Experts of a small language model.
Size: 13 layers, width 160, vocabulary 4096, 37.3M parameters.
Experts: 256 experts in each of 11 layers, a shared expert of 128 neurons.
Training: a variant of SOAP for the experts, 789M tokens, 8090 steps.
Below are experts of layer 7 (counted from 0) of a mixture-of-experts language model. Rows are named router (the router's row for the expert), up (a neuron's input weights, with its number), down (a neuron's output weights, with its number) and show model dimensions 0-159. Each number is 500 + 40 x the weight over its row's rms, rounded and kept within 0 to 999. Numbers have three digits each.
After each expert's rows: a language model's description of what the expert responds to. This comes from a sample of Wikipedia text that the model never trained on.

# expert 41
router:461511530468525551555514505459475537523391548511404523503453433498537469450502500510532520494596482481478459489486520419501516433437450513577489541522481485535501474542476551535570508538511475466544510585478560527433506532492427452511443512498444536548452480588512571436441490500525493489503495421508474477483508492491460552473522447438541516511520598533575504526508540471501486567467550482462559503473532551498509525530431502537477471513564508541479478511435535502454538503486535
up0:489482473464519515586537515473471523493525512495455442501481470543455486493496544479434475547488466538538504475562554621424480470423511525464475437517559460486563499482540507485492489503483525481512510542530529554499553467576523421503518540516463474505502490472435516475423483506509500520427504483520414542475516470492469447443534492515551446489525510574441481507565545562480534444538496506513480467526540399526508587515484447469504496557565505579457461485581514530554549519426468
down0:451524522547513479557521484555418454525476518444501481459598472531492499456506491437531491515566445506544558477475561547533503573573489595504525527457517455464514506517500518485559488543418465469486498419517516446448502588527516563575511623529521469537446433465501536458486515519483552431530564498573482530468495445470491544451455483501512525509490465506544483497541515493537504549564511474487543468418502493511471531561499511516501598469527493506459480435480518511484482510517461
What it handles: Word-stem pieces right after a first letter or prefix, such as ex-am-ine, ro-b-ust, comb, prom, dest, with the word's ending still to come.

# expert 48
router:403543528569531518491507480421540578535559531541454454551517508489458402508448518529571507512513502527469516495510568507449558479533483569483445482565506535498493515581499550530498594540494504454481548571544476491567478463579571437420505511516516472509438530485497485490477485425467421504446497546536501525511459466491515466505504538559532529484517448498524500486519453397529549437437465521459566502503446512479498498483524452413526488530522482439514487489468526517519509517498486
up0:459473561453498469513519572471547530535516467550437507472481483525473532545546488523546542528451538515547486461515541538486615477507520545500429490426436436559482550588515505458463467498469533518535517432548473482501466496461539527471561497474469547515503536477497511491500440498472508512461466528444544600510549533480464455511492495555504414488498511507501566480491478452460509427520424411468555509477559512506453518516403487537494462591463477434507438513500475554517483445515452
down0:446476422476431489523468473545423469536483511516521474520475484476440495501495513477505484584484531575494569474474564438447488525574514585549438430523491477572504495548507501515507467489468553529439492494478504426522518514544423476494495584407489533519477495502504446547468393497499501489514504450461456498545466555492584534509472549486567485418545488537502548497479536527498525489562526465570475508497524489529464508515499504479509487507447570486417598499439497511467495437527527
What it handles: Word and name fragments inside people lists, sports rosters and election tables, like C-row-hurst, R-ow-an, Go-og-le, Coventry, castle.

# expert 45
router:582560521531447491458540548454497457504555425487484445517458454517508445455482482496522513464482498474434509545534532467497529581551598444512487425502450515467477510453511529509498414555518502501497404494527552448503500485569508515407442487460483446581519519497523508520550490565522500480458529488536504514513474464526487535510572457504495466480486505473479474524481584522489450462463547534479454482486479508531465421422487529560481591477507481460421485488430558553513522420501476
up0:521447542514436547519457455496487526498469457483524528504497526520550531493574431447514427474519514476552455429537529508486532488485472500504526500517468510527440499567525522432571446528469462491523480495529517585505532497479421456498468474512563495527442482541448562413467527494403488536453566528507457540516489436449498524556464514542486543507530535486562491424520472524478510514454478458466535431433474477396531494546401561569529444476523510543542467454541477468491527452513513
down0:475478486557495492530554525489469557559543529540488541534438505459472528516457470522501441478523473566541532475593531516516551481557493517456482572473565536473409593529487487577565438505534442476614533492539461525420538532482489470453443533505513529498525495502497496546440511521448484485448517528560505469511482457495502464540523493447494506498505519513495521469533457420503504503503432526500497533507482507410526436611488480493549511423478532562511544470406518466491535506448452
What it handles: Periods and word-plus-period tokens ending sentences, such as year., ity., ".", plus line breaks and heading ends.

# expert 30
router:467560525507528517428507476531504443542512570548495476562495453513503448513525466493450489570420577508466439525539535517463509482442560525483465536477491490486475473470472476465542560518502513515491533475514479376492509542517513490528494475536439482513546500570476482564542528535517584476567559491397506463549526564529555474553489560497527435506454436505488505486531584494538487422517413492494480516428461538521468498538420497520468502490432436461453499502409514505513507496519523
up0:544455492497455480485504516510566521467548516475520431473557517515501418394509490424483510506469524472506457523493488492436448507519464485428511453457427493535529585504472452490512522462538553506468486494490449506456507486434457542470528446497506508443425495532498405547523438498559565505459541515523529488515473518519446508495436506532574503529522459547492558506387449580466446434535519510475503496517427586503537486493461446521527561519490556521486527499570506482434506454548457
down0:470529611500458474541456499541486451523521516511535442474466473530448478500491513423581484494513473438469582502534465552506446577508543524469528447482492509457541551518462558504499492478521536445533467508492460549481494449503570583467515413575452490547531454548522520394526503533516491482435466490514498531488487482469527466492467502526535503487424527493418441477498517445528423484462536565489597469475525481484483549556476468473478551504520515551390489536468492434511519501481524
What it handles: Plural suffixes ending nouns, like -s, -es, -ions, -ances, -ies, as in tackles, matches, appearances, industries, often followed by "of" or "and".

# expert 32
router:486582504476511496593515545591477504478580480508532465476486522456469493461517577487420424491537508553531496460524520523490515490470498554408538452497467500459486452488549407417446517484455479414465551533544550484539495465536481475490474547568546465509453453460536553546457539460543507504528492470494491512535521514508451441488520541539532496496434578544496503508503453451530476507527406582421470505483533468522553507536476535483530459497561423494461574519496477522526490485531485
up0:472470496489520468539522494454518510462532515474441518467493516481448550461464515553540500548529495507485575422565473535523508452430495536498527435519437485549535516538494531440530502466485474443533534485441493473492512516576545435407544410525479441476529469556476512458467503458517497553455486534571521560468491577516528421503567496466493504458455479559547495481574500489503514519526542441432522468529559417493526532415517531551472542527507504529545530529566491477544564530405508
down0:484483504480506502437575458508497531487571485483455503519483501425491492478521500451489498451547548368543520403492476490532457504470502509475482517498463504512488505430542460621561500472517423508491522515508552525467539438564496515446515455565551472421557529534513503543546445535468429496416547481486557487431487476498553482465534482515480468409478499457558526470554526501577481457456480509514505502501452538458490495439470513511460457516501412524459455481487462506542537437457481
What it handles: Nouns for people and their roles after the or his, such as brother, father, president, author, often in election or census text.

# expert 53
router:473515507549501450541478452573458478511560503515540519579500503512481515559540536537552556474494527556515568517460539472480481553484516438490484530475509478461473467459485496448558495480536521544491474528436504443491415564503452514458484453511585576509559449545477520448475474488563491423568553464421495533592470484492515549510526421501552562520522472556444446482498490517529486514527486493448514478448501529509475521498480554500534513411516531439554541595489474543564529473559542
up0:465488511540537574447522472480540469511536505500416465501543497511581480484470462454504513503477533534531462524597537516433460477463543531520553517441541474478529467543579437486575468439449478475556532491518488491460443567428533509517514531521511457477503521506443461415517479456597488505460527509533525516561557523559474507536503519548480459585524500455507529492475441429526494563434454529472580452441521441582516523526426466477505485505486507457455507548528488481558508491528460
down0:491541495549461426412512515527528560466492478516422541530422462539476461447542533504558515507552514504505432494559511472506468505454516535546497530492536502528535495604511489539532539481486516436533477563520441447489513418485490536522522427478447434544482574453486452556500513537442518493474477517487568408558501478492485472502535515497568501438472510466415520478422451474487519490538470534474517575447501517504534539548421505495491447449551462471531516523577488500462442565473499
What it handles: Suffix pieces like -ing, -ance, -ment, -ations that complete a word (noth-ing, try-ing, belong-ing), plus nouns like power, action, living.

# expert 47
router:514505478475445509475448473494444502531514469475476446547483508507496444509533472526511507512489538455600445436478528466451460496509426509465508514478517479473430474494524521512544439545558469478451487555549567572455535428462481463550495519491461533534510496461508517573543532561512494532506578480503477470488510508573486534509481464433479522552566465512454524560432497507487593491513527521590432541479508561472476507534430526478536476565573415556613458515521512540489515511477437
up0:474488390497539482504522479469523470496503457447511488491498527610447496425438511464519508562535500533542553496548487496491480461539438506478513499501512508523438512468542475490404532514476521563505502494500480561542585450495498439495518529539415512472414525479463451552498542521542534618515521499471522502462472565462525479434446546466487511546451555454490456461417476535508557465505575455536511503544460621535468462517509474456496477458524474491559524518500530492506479540544463
down0:468488561493559495479404532489568459519553503481514521466511423540456569422549491548518447469483478577434487484476545492541521429522520546452436496571536548495526484535519468441471571539565507525540485509490512482530553453574457489480506514528475459492502531510538459542560557506509495544506454490522517449492507515551524560436415531558500465410501544441526472494451498596529543478471523469451513499502405487458493457544505507559539504538522540522526454476578509548526494466499477
What it handles: Word-internal pieces right after an opening letter, especially "er" in A-er-ospace and a-er-ial, and pieces of names like Nap-ole-on, Car-m-arthen.

# expert 50
router:497525479493445573484525484464406448470493477488419470454504497406520576439511550466584580516484540492531517530491527477474476501431500543457476518496451521563471473437404455526495440576487541510446471549493481429560520518519531562475578515514533472497454520472460446456500524542511501488468550473481481517525545483538476457521434443467469518529437482468484462534502457534520551490533480560442567547480464444529480466528571503537423484447535530507482500465489549464455504530545549
up0:495522529546491523557572560551466435495442511467489476441586572572492495504508403553509475518519509533500490488478462484520430511447576556414517574512438545451521484489447449460522511461520539423572526496454471518549559436533498472440464483557453511497482553466471514587489426485549508486468509522504531516544496533473444499547499445550462515516566460537522495531500563513519478497528577502515509476443449451520543511488486496457504573560573520549533484494532492442480478469500508
down0:480503589493519480479517498578449516535585494483506491480424579507455514555468525509519511451577503496500598514446513584545490483547582559515447500464532477489547495445494479467543431419464532506516463452548427469498466476485548509443490468475475542361541508563500501466451502505563517489505550508499577440459563529546489511547480500442492481503472424427450522487482555505549528493520489516514543497540472509498428463507553462500473520511488490527502429485491505532551474518538535
What it handles: The article the or The after prepositions and at sentence starts, plus "ood" in wood, woodpecker, woodlands.

# expert 29
router:496438492452506532518434470508480565568457482500554464443507501525526505481498567533556531497471531422490494448489471536477479418513433548507506483508457495532481515541412543555447543509477485515422587539495508489422480530512500483432451500503485576464575460498518511451477524488565512588507553485507500441532489508510470525476444479452487501507484486475494486437545533444504535459532533456414502464470493482539520541477452441450462516465506535437577521409542386553516523517484539
up0:482498486481451514536479520484534527435490493507507544530503532465479502448474454560533503551482481519499497502538459470487582429560458576433562596446468465481545552483488526533512526507452504567435482527487503598467481445435491484478510485448493552538492506493542597532512510445546465520577546564488532517512454443461468468459510461493580521585533538504482476457470514518482370536449483484502559503480466561457497534538463487487523577500504539496503456456425535504477452453499455
down0:511546439568415484489538483484539522556510505536472499553554514491539564546539502569573513548507492483532569479531482513422527470493543524543512448503445521504489511513445496526456501482515491450467555510442480471484484456544491568490434420447544489539440505542529577470458460395481549482521544536483502536518526465451445517491552447453527488538515570549462482504452505480520421523613380484474513550495518535498498537520462508510532532523541507508532480512473480420458471560494466
What it handles: Capital letters inside country or team codes in sports results and tables (RSA, AUT, MIA), the ° in (°C), and some prepositions.

# expert 11
router:449454544502502456524522502513500471487496502499520510483543516520548481569527484505503550475447483546531467540479548492525419597489501525467529547434498504498552559513506471504430470480389485516466516488532563531516566439446451447438474554416571483463432509510435565545520504485501434539523482453543459490505435525500555509496489531480480448443553551536454452465442451556424475467511468465450469500481473512524487502538494413483544488527434625476477479504511490474480555463537493
up0:497489495419513467520510479524526540525592505498469478482480483530534484464541417463533515519534554512494388488530555549467507546423494447491501465508486579457579496529407475490477442564484464510486494439463505534425461400476436486452512503509514554513461477465555481528502477441546581503547526597579511514512487519546514515467429510465493476496511509498456495444446490550490488480564445500436460508459403512487510496482513506464541500472474463544496605519490530476472483484454531
down0:484492518487472517422454498565552505527602504471544467577556535545606486454497521514487485516492511542458472452557475511570503524457433544511453490496501484462544478474496473487524511492455489508547476457573435496517489479534558535465567526482441536467508469562513516534514503525530537494491554476483500491534515481420409608503418530561515464497532491603479512475459482540466511485512471537466487463529517520504533473452519407460459530594524468491515487563522531479554454473449579
What it handles: "the" after prepositions like under, during, with and by (under the name), plus word-final pieces like twent-y, v-ice, multip-le.

# expert 28
router:507476481457454514488549508513507430503437456545519453508458476504479486526472471457520466503508511494448525571496490551542403596462475559504508534453402539463496576481516476436518425374519529518520437502496525442550484502425470539562554505473490481547488510506443527496553509496480450452507504419455519497558502455432508514490484541453499529461525496464465474485501531480542464461560483534469467467420551501533442552518539559471443416493535489508472503507505477493542447565439550
up0:513432449419562550470527496468540574460452520523466558542523526493564520505434528520546458554489490435517507548520541452488474503506520575458510500547406478549518489576535478476501534458481517510512528511477524481565459531510526447443492516466540521484457450404463528457522510522497500499453543522517472509475550530418531437512551457571464532551486517516449505515494470516561531471536419462489458426509474493544512484502480515564454533443476509469486508489509553540644434497554486
down0:451474436524472536567481468531512487518495489556545550576519429498496512574533496557551460466473527469516504508544499482514520563545564530515503518551458489526476478429454468578445503492537467480501497507529472493553491435531452520464444561530481550481428458535534513486473513558594541525469515400504480451563531524526517516589430494539463448533455571521497495467532512406509605493541555529439493501457497491465510503508531446453507524480455515431486535446502450475482514573520516
What it handles: Individual digits and year-range endings in sports stats, seasons and scores, such as 2015–16, 2018–19, 9–17, 49.50.

# expert 40
router:476579486566448550496494507477527414527532456521515533475508467502505529552436428445569460533562485467470554536465481540491458539480510507519511466526495513499479526454529486517467505566546528463439502447527513384500506481495521560457585526528460519534441463451493606486497528493505446494448567477522475474564524580523563452530542551504532519444479565520492547478429574475555544486413515487502544539443477518529488438423523541539462485479496495499489471490532451483546469548489528
up0:545441594503464424477504495510514510498476579541537480480537516438468434518466551557468492459473446524474466445503410530553489510509570478496512518511441450444444515527526472495447488448528467513482522487555550470427552472511485482506495484474556504473498489455469423509538448416553471542488511530589504528544477520494505529461456406467431464566459549480562488567432460495467468494520505572465470474496447509532510501508453584502524490511501479487497548600555502522481498556555481
down0:646447454464551474494485457511494505504527476437506478478501514483497528462545506529504513445545477454534552538471540582517420470501483455517531501477544504510471514534496407541496485593517479517479466497483528515563540538500566469431506488469512508455515540434488481466456513450437489588510561483558664475459468492480516485502471530469476538456555513490511544418523503551444450505428497462537488548513542410447483534476505506474476463526486542534476454481500545513499492506502459
What it handles: Sentence- or clause-initial determiners such as the, The, a, his, former, new, another, and the s of news.

# expert 14
router:503553467560478516477538546478521444513499525542537505563482507515527484499477507474495492478465458509417531511469487536491486526514552488499488497512488514500534487430454489504516534456524491485425447469516537380529493495546505500499522468487466504495525458485478515463473549509515484484493540465493507488533534516452531461536489539488491474422481488504456455521486674473675443458427517562480507529398472519482400462460511511542474516478538474481418441529466539512488562475429517
up0:497434559387496518580512470542477588464564512491479476515512603494494514530539479504504503561521527488495461449569534452537565466423506500520506492551523489537477494607499530519501504541505546478544556493491464535451496491477509469461476487512473519500451543524511452507554478508532517536505473489531432484440506518513495525487569484537488544541556507502568523470511456457355529487453456509521500433596507490492574531556526460493516511507479507422568599463513454494515473535517491
down0:513435482426520494448495535569473535578436515484449470465495519471499547500524454512484557544466505537481505475528562473495437554550387614505464479538425464514518435546501514515486503532517525492491470480461528481490567514600515511519555543422460566448470485508417450453540507481525558522458519627480506498464554571527505518525510510488473469434500468499493552546506518520492493524561471435459516516494525526512508482449537522505474545476424513458518562516477488488524554471564481
What it handles: Digit pieces inside numbers in tables, scores, years and decimals, such as 5 in 95, 21 in 0.621, 27 in 279.

# expert 16
router:466554469498473503493522527536544479470496462558583453557424494487539521464489453505437523469437497507421455580415512578483458495524522508452464513481563522481537514460536485501524442465576485502427445477506517464487502525530509496526518398496510525482539483462432563452514472549541525549532519498500457514504434475421532529590530444530472498452492515512488468526456591477565508428476523548469522459546559534502397485478537542530533538472546500527453441447498486472526533522478526
up0:489451572477511454553506519448438519463539533437463458425559484478477504551497535524561441533505521493555507473521471484501495482481471513534521494430461499570461452580524539476523468512486517478562583471484459577537506478472511548484538517519433445514490548499557452523492497500496443499466429523533530493480537534583481485472488550517538529586541536496519556496500395520460511572480426503539421533505462464458593544543504468433530492573551523502517566527490492528438439499520473
down0:541498511488450426525472519483510539531477494518473520512558463505477546532503492479457502521523443496474418474518477508589536474469573539463518474481510542499465459456470552432564459507556527498517513464507500444527477504563464557476487531497523499477443496579509510408467464556504455503492558425400558482553468613497513501537524555525513446484510530455492551512514466427475532475485564542484511414455518460565457530557497538474507458517567449481487518560434476464540521528557586
What it handles: Verbs right after a subject naming a person or group, mostly have/has/had, plus received, took, gave, saw; also with.

# expert 58
router:471504484494573582495441454496578517486469487518531508449508444516504507513464486556559531525538548441490491551536484525521473407463528483497542547532535527439473513480393477556443535529436559530505470501445555458503504487488547541519498543501461548518563440536486483460444452486425549455518430536480479452475517409503440495483417539504539488527546521473526549465442441487472484562495490476454553557405525547467513465483512544505556431557497530468534509507501511511526540472496562
up0:468516491501530475494487507605538560482456524493514544545495575537498446457525539458526604530498552565479520506493457453481538550517509517500485574521457558528472524492472523543476537515503498404538465438496480521486428459498461462519469486515413473448481525514519439516438507454496472566515497389508510475462425477467533485530508432464541455528441519455517503540481534354519488441511507543523485500512510548510520509491558523433491481498499539561541513465571560567497499523512439
down0:540556493540501526519465455476531524454462499504454538508545391474520486442501567486511490468486427494510424546468535554443505533544537472439570536454544441544521512527473489556535521514495523491538486453488496579507491448485523524499474468478436499529516599582564463505513539445482437481530542513518454563497485474531484519504463436575517471424503511526470480478444484450459462495501518550525512528486575525465476529565512591575460432554537548447523525442500538461495460480436457
What it handles: The word of after nouns and names (Sloan of Vulture, professor of), commas after names and dates, and heading equals signs.

# expert 18
router:478557505524513489366544485482509469536541539562512521543423475482539489484435446470512498455457502504496527549431557467509495505476473471569456466481461503518502505483503581549488399450492528546481459472572563494471461478535545504496515497538478445577512593495489508473544569539463458500527554487556524445462505543407447457460567509491445521478489502513516453525531579541486479467506527572476498470439465487457439508472516524553529570542568555493544453495489529489511512499441490
up0:590438430519537482522573519530543494538504556533583493506463496487480485496547501462452467498522592539517434538484459498504489443567497543441543499524491495490493515507590476481478450545490552527494558511527431484496484522437499507471448501452471440457485492478492525505486547446482517533518501509516493522530458494449462468537506487586507513547536491485411507518492516620495409542541504488538508514535486439521529573457446522538524456506447412435598503449557493521548510548439470
down0:543492575536578534533547485453485509518506507581517537490455440513560555496443551552521461544513473518543535577444440526496488518485528482553545562486510530508468510447527546493494478554460522462455444499471512532556479546508532513545551469466449463549489501419537524469593445462532496520494532500495534458510518534461507560486414450506491517456558517578490488515418484609514465501508441533493514493521462547407497518489524563517428498493481466550503467450589493499512455477425491
What it handles: Periods closing a sentence, often fused to the word end, like "1982.", "lifeboats.", "Iran.", "season.", typically followed by a new sentence or line break.

# expert 21
router:451443551456447521548408513530499558493422545484540459500557445522523481537520525487483545570533506519542502466475480481448497493496471474483505474500535467455551413436472464439464538493536514465516438540529458511530461481508484496478448548495532535461503467481523553580525535503506568513527433434522513501556446495485495496477546514478548469528531433552491495490554512527534532572551562526552516442462473493573581450593499548440546526431563551445494582475501535477481540477543499
up0:539507500459470539565430481455574530500535495452566529488540520444442420533506457590512487459545491499472498448528518512455449477472472531492510513485506485453556417588535532473490433553495525556594491459461442488479528457505546528546492525497509491559573518518532524497504482514574526545521482475472492572533493492530513487457489472517541503487502494583536474459509469462463476519556545482548539465477517448517545494560521488444546540528556558523571569513477468474457642531472515
down0:493562514553408463572481479538562507459483503472564453510459511527525554505581474478505429516553459525470430542504463510482426560459514439484539529557619460505525461477528554524551524442519498488488544560557495502473493493525509503475483486564500464565528437547459547494509529448489520468478532467460509512535480523476537528521449446474505478491495476512558517535462457491528484511473538583542547499504572441516557504559534502493445536474564551500399565578514449461528543476461507
What it handles: Middle pieces of common nouns such as council, event, museum, champion, election, emission, and headers like Result and Candidate.

# expert 54
router:484486457469465422517496493427528502583452485541575463582459503482466443561564537539469429494438468528443466516573493562556526520566521546416519524523461585500468506506536519544472474487442507505464566512430548449487575458504504496491503496494529586522536493440510453426517513534490496429502515429525466467520466553544544488487538530490534537479527505490476525566531571490543536417506492523486489585505511538481479496470511538503540521459489456424541556510448485514516518480509442
up0:457440502437429495479464471495489553547448469523476495415615506593545520525477533468485460567515427479528457521468518454558519441487478437508415538499515520487460476504457481428488514501443555467520515467516462538514504449495539468515539524552518533456550475503492490511503433545464516584493442481449520501500482538462466495454562482569499510500466423551469468474478510496450379504472513527488498511451535523460467530477455503569497500587469508530556485431515515455491430550539529
down0:483573539514542507509544515523555486528521496465524565500528522642522525480490428463529502381499440508480471496470446490547548501510507464535473520514504529528452524477470490544546540462511506462451482559562545469505567516525469464461532530554474493483549480510533550513500575518446471467429447453489513460479504545480523540482460512479472489382501431550577517515519494437440486496467572490509574609449564473482491498510516513519501446534540517502459492534517553447489539526546441
What it handles: Multi-digit number pieces in tables, dates, scores and coordinates, like 6373, 1920, "25 January", 87-77.

# expert 35
router:519530520466523497460532436473467568499441567512455458412548474528446531541525508530475459508502548512434443510538550528521498500496515506494523497506523556468474486511491461480486562421505506563478501506484445563444486469456510468426523553398428541530472502527473493517509493564402528499466590461487535494488432542478478424459543506466541473494530524526471524417476483540470478484529525480515502443587427544559473459433553464534447498495504576488530481471488483424453573477491527
up0:520488487568522499527489544524479487534570487476463414507564525560532518425484451453536452523469551472483499451542492476509433508535486504487537460459495477513481509486545388474544397482489442494542543524527491443486458475551524486503488454506444460528508558483470496490485415514501469486456507517516538442475478525480486530504420512448477521545560469543543431521477451611447470550510526540434482513542503409506520505482541535514472508470552562528565540594515567448481541494469563
down0:412530521521474508545523544546477477545556508461422501565536509447483490519553516521532477427474559537496515422518535462479463484605467396486565441528493467453507495520538548438497521516484552504579480456572513491523528545505488499462463474551446477453519500481527511586409491522499490535487509524400535479521539447518452430548518419454503493475537464420546528449492487539504493466468513430483465539556533456484500506495502481521446477460454516488546456523543525534481546454445496
What it handles: Word-initial capital vowels and letters such as O, E, U, I after a line break, hyphen or quote (Order, All-America), plus accented-character bytes.

# expert 36
router:529470563540493477500529485467543553546512481459495463510480494472493489551436479548576530516549483530521486511532437531511439493529539445557493550566540461473432432500466521493458570541444447506509475473502485493450534481529497565433412431507448457423431438476479533421445466457510434525503471513444522498478492501482503484512500461497483524532592541442490512530436489514438498563469471533492512498436521498487473481489467539429536413480586469521556584518540516462484480459435468
up0:480464529431517499397505560465451517457515520541473478442496531491530501537468429502606441485509478470529475448441545475491527556460475495524532489473477512481503479446484504462509448444492473464605493467419519524531535530425503389433533530504438501466481470442493415477501502527435467535488498554474518503444440522556475534537463506511433447545443546521510515508485474472450517534550488478548489463483542422475448499495536512501461404560499514472573486522514478510534506422539488
down0:571499535507494477470450432512455496476590511519497496593501591513498548474571519489528442467485499547420547440491540420521497555553520551516503508478498521509506490505501555477531488494414504451528438465560494566523469480447558464500522512543465478493540515516434489502455545552454510436506475489490397428444507540531459484533502532560417476476514527446497482472436523487531484468508518501515520544431458435425459546522465546533517467543490508438459493554502498567495503406491484
What it handles: Miscellaneous pieces such as "of" after "many", "mis-" prefixes, first names like Wil, Daniel, Jon, "====" headings, and table pipes.

# expert 22
router:408502513443523445432501546561548574434562515495439499473577523491515514564488501449489455471508496436429432486520517532499474578436572452495491459470460511477538520510529464498483510466476446495535468479482469577481468481396509429481588540486569502476460528502445442479566470497482529534432503519534509474531471537581474508446557545515524498480457474504444505469543527557480510533498481457494563459493513459442516472480474485472514450562435463536495564528430484539530504506472529
up0:539500530439439455553517469522565526492514531481568439512474496525534481487421572456523483502516571522472464459516482529525519490477428494552471506500510485512562548546544491480607543501506527499510452515475494568485513546487516419455509448487493541477479499549545517490494459532488582546500475499529602467520527563456479534471514509539567510533443513464551440474545432637554431538524474480424481546560535503495516522512458491439490478563538488541520508535499542529465553475569479
down0:505493537533498503439477517469486553520570499506492521541466503558471499514610543494442467432564481564475595453553549550571477523462441539581506459502489522465525470514524520485556552501484548498534424461601459509496514517437483402484483408487466524508534514544497478479486511566504582462466476463534464526475468514543481451582525547493562540501512448388525484446521514537550471441499450522461435527526495486558489518491494535481513537444507492472462505506488495523518451473479519
What it handles: The letter s as a plural or word-internal piece (Drums, improvements, ans, subsumes), plus slashes in coordinates and units.

# expert 8
router:457554478536535518555465438462546521466497427446536457544455453431479472413531541510464478475529489469604430443475505557530506472482490505492487545457473474515445566495473552412498452479506527514501508453504525548557445476516470455516538475429499538440499527539481469451498551569474502464574426511555506535431501558455459545553528504479423444465516526463491484487513494506505490573529494461542501445507527517485533567474509435594493491478481506459444484454507477411508547509521469
up0:464425523515440491502597496473464515546490531476599551521515498516555516463506473530407476512456500496542577484525531504529550440535446557537536490476561490559466459497440500519465501520431499576576489504496499516466490439438416535538535532470522496463535481554546492496498458569547554547524522518462508401446507477496500474540488491460528487527494525554494488478453502441490503496496506558482485488436503489547482518498455520486468506559502443481508515573529446476378538516609455
down0:515557505556540459471451530482552434504498514493521506575534436477536476458542453503528453439479454530503534519449566479473448538471498563514536481427440505472530433532472531505505474579522510450486464507437492521522496527502483428537455387471527520460500507483459529522486563560549512496540459505526559540475567434412573535484519514529492529463496502522428451559410531546509568493476462505497525482432447494526476494486472474487490480453458478509459602513509462524472546449585519
What it handles: The "==See also==" section heading after an article's last line, plus auxiliaries has, is, had and mid-word name pieces.

# expert 5
router:480516468504508574543453511486542495477479507532491555438469498448534561481488517514513526424487492507521450481565468440447450512588538448554420503448454518496494458523462553468450529520467466495516581475518501470456509486517485504532479461574620480453441511441489514560459454529510545496562517521530531471559534452475465542498458453468481558529551496476530559531451507493555532503532504502473501527564529518554537425513432579521460511571545523564468443499476542427500505583518472
up0:504481524468456498508540502528484433530485516521459403529590464428499508505503519445468564469471511515588472454429534517517579409447561435493490561544470476537556484602480494519443494535524488524565486456474488436431558488547465475539508482447531402508469453452486503446515507497489529459533502462594502544503546468500539512466475506426552500528470482560453493534559519497495413520515472546552446533509466497469530491498455496499435546508499494520448528448529461532498541539486489
down0:488447487532562522424543533445528488548469492393489477458519505474522498483452544511491474560521495544497488456518470463486536433510491465504488558495533544525500504480490490559503486523514539503481522455556500501541555538449496579422463503499477486473411447546473434417499491518418486464492431566493545454495411400494532526535509456425477513510532476588562502470533519489436464472513489428556524406519482505478489521479502533506502477478449546522506535416496550504511475427447439
What it handles: Pipe separators between cells in tables such as minor-planet and chart lists, plus section heading equals signs like == and ===, and "by".

# expert 60
router:546483499483443518488517560411453530497555502476490505490524521468505439471462548437560591558572477442479525527485492499534547498540507521487488513486488516502407496523420532581554505488553445522509529600423455494465566503546505470549554469458512479456524480488452471527473520469500456458472507449550469474497461494495552473497507566400507555456523516511530534486516486544427430512546504514453462500470503556509466523422581484513543529538468493496556483464492521479460431447596492
up0:480453482503514453503485518565461517475502450513533451570484517468489521540541483494529522537505470598474560478594527450515517541417443474546469443481450534508549472520501525567554495556518542503561519426429434527520425466490501470539497534455481475501502491511508526558521424498486524467531428508495515501478483495562512478492558525563445468425519508456472548561528477546465437469477555525486479418481579492466559474518497522465537539494472600493578442493529588533538499486505545
down0:539384481564535538515564531509512493546415499493548499524486527494477509535470575449504500464601533532506451404526472480433449542501507456470518526509469545477476452516552501512519563463441461510461534514500486506446475497422551591429491532511515554500459521499524513444508499491446514447482585520509476445470543459540504473538475510534557533387477520534551495447438524514478530576495535471499476472475524479480463501488524455492450482508572443502472407527551532496533463457527505
What it handles: Determiners and possessives after prepositions, like the, a, his, their, 's, "The" in titles, plus the "or" in Motor.

# expert 44
router:554505544482519536579513447469480493557458538557522527487511512550536497504402570510483503453485510451518452457525485500513543440487420549545486574497447518509479534471477514471535558530437444515478486430458475534517558548478539498564450553556434527465526433465547601515478532538428527507503506535490488570533459454447501458432523509487524585511500452533469564442514494472496470524485530508507550508570515435477445407461483469511465486521521451532567543439463507455501503495502471
up0:567512543455508438461477485503488420574586559498497542480530411492506470472504463487519499479513522494568530498549529528488538487572453440518499544470525494545513456478553524497559459487452435495480543515421486503394437499483476521554489526526434543532464535494550452472551468530533524577469441467472544493550471547576508436481576536497487487482475475504458477509455427538498485537486444501532498447514486476548503522502542416495553485395499503501562488500465561498409495506495457
down0:528611589461451444488551520581503530504562496506500571559507523451473496481464447526457412517487509516438533426494527455456491612457530497488558514539460420486493440464483498523542534493472440513419439501449484512551473482466521494479543436531530495420512517495479509470429536593460470512526498454514489511416439485559510490482506555475492484518543464479567519526498484517488553512497490562504505489550570492542508502529502455511509450536566555480464515473505543518423489483507460
What it handles: Middle syllables inside longer words and names, especially "om" in "Binomial name" in species infoboxes, also stit, unicip.

# expert 59
router:470457517556473483522445473444509549483462490467533508465530604532496486550463539495452531531535537506560513496493507496543542509514414540480516504555519545538508454470543458532523471474443458542584466559534462554540586527496504445521427483570474473488524501449532476510524564523526548532507530514533499514443537441445509522581563534555520469495522515404471425464514516428512427517517496451512400488574513460536498527512559592553510490555529464452517547486494524502465474514470521
up0:516514418500457511524555552440549518469467531443450462517567541431444511520454493519594512543530562462533496511518492526488531516497503558489501536499523512523492586591527504499531568481513472563543447481492486529470472507484569435470539492532485426467513542525538431502459536581476501565485465519511483479506431503442576418478500485548530511532585455488512514481522498492506516572530422549502475582499568567502467547491550498535507491555489547415434541499451472495516550488492507
down0:470605455487442542476530507462480501444482506482547409489491507409546520475551498488520499491517429564550485512547503438498512505594524463511576517502501465496525558469518566497528476530489493491533488522517500530534562483497491542465477535597474490464506568491514509474464487542463466587552536484534438420528484504526513489587515453520587521490551501475538495466541487458525403560495520514528486581474439518506505564524541521534513468541504538457440560470555466549524568488467434
What it handles: Word pieces containing v, especially av, ev, iv, after a capital or first letter, as in H-av-a, Lud-v-ig, ende-av-or, I-v-ory.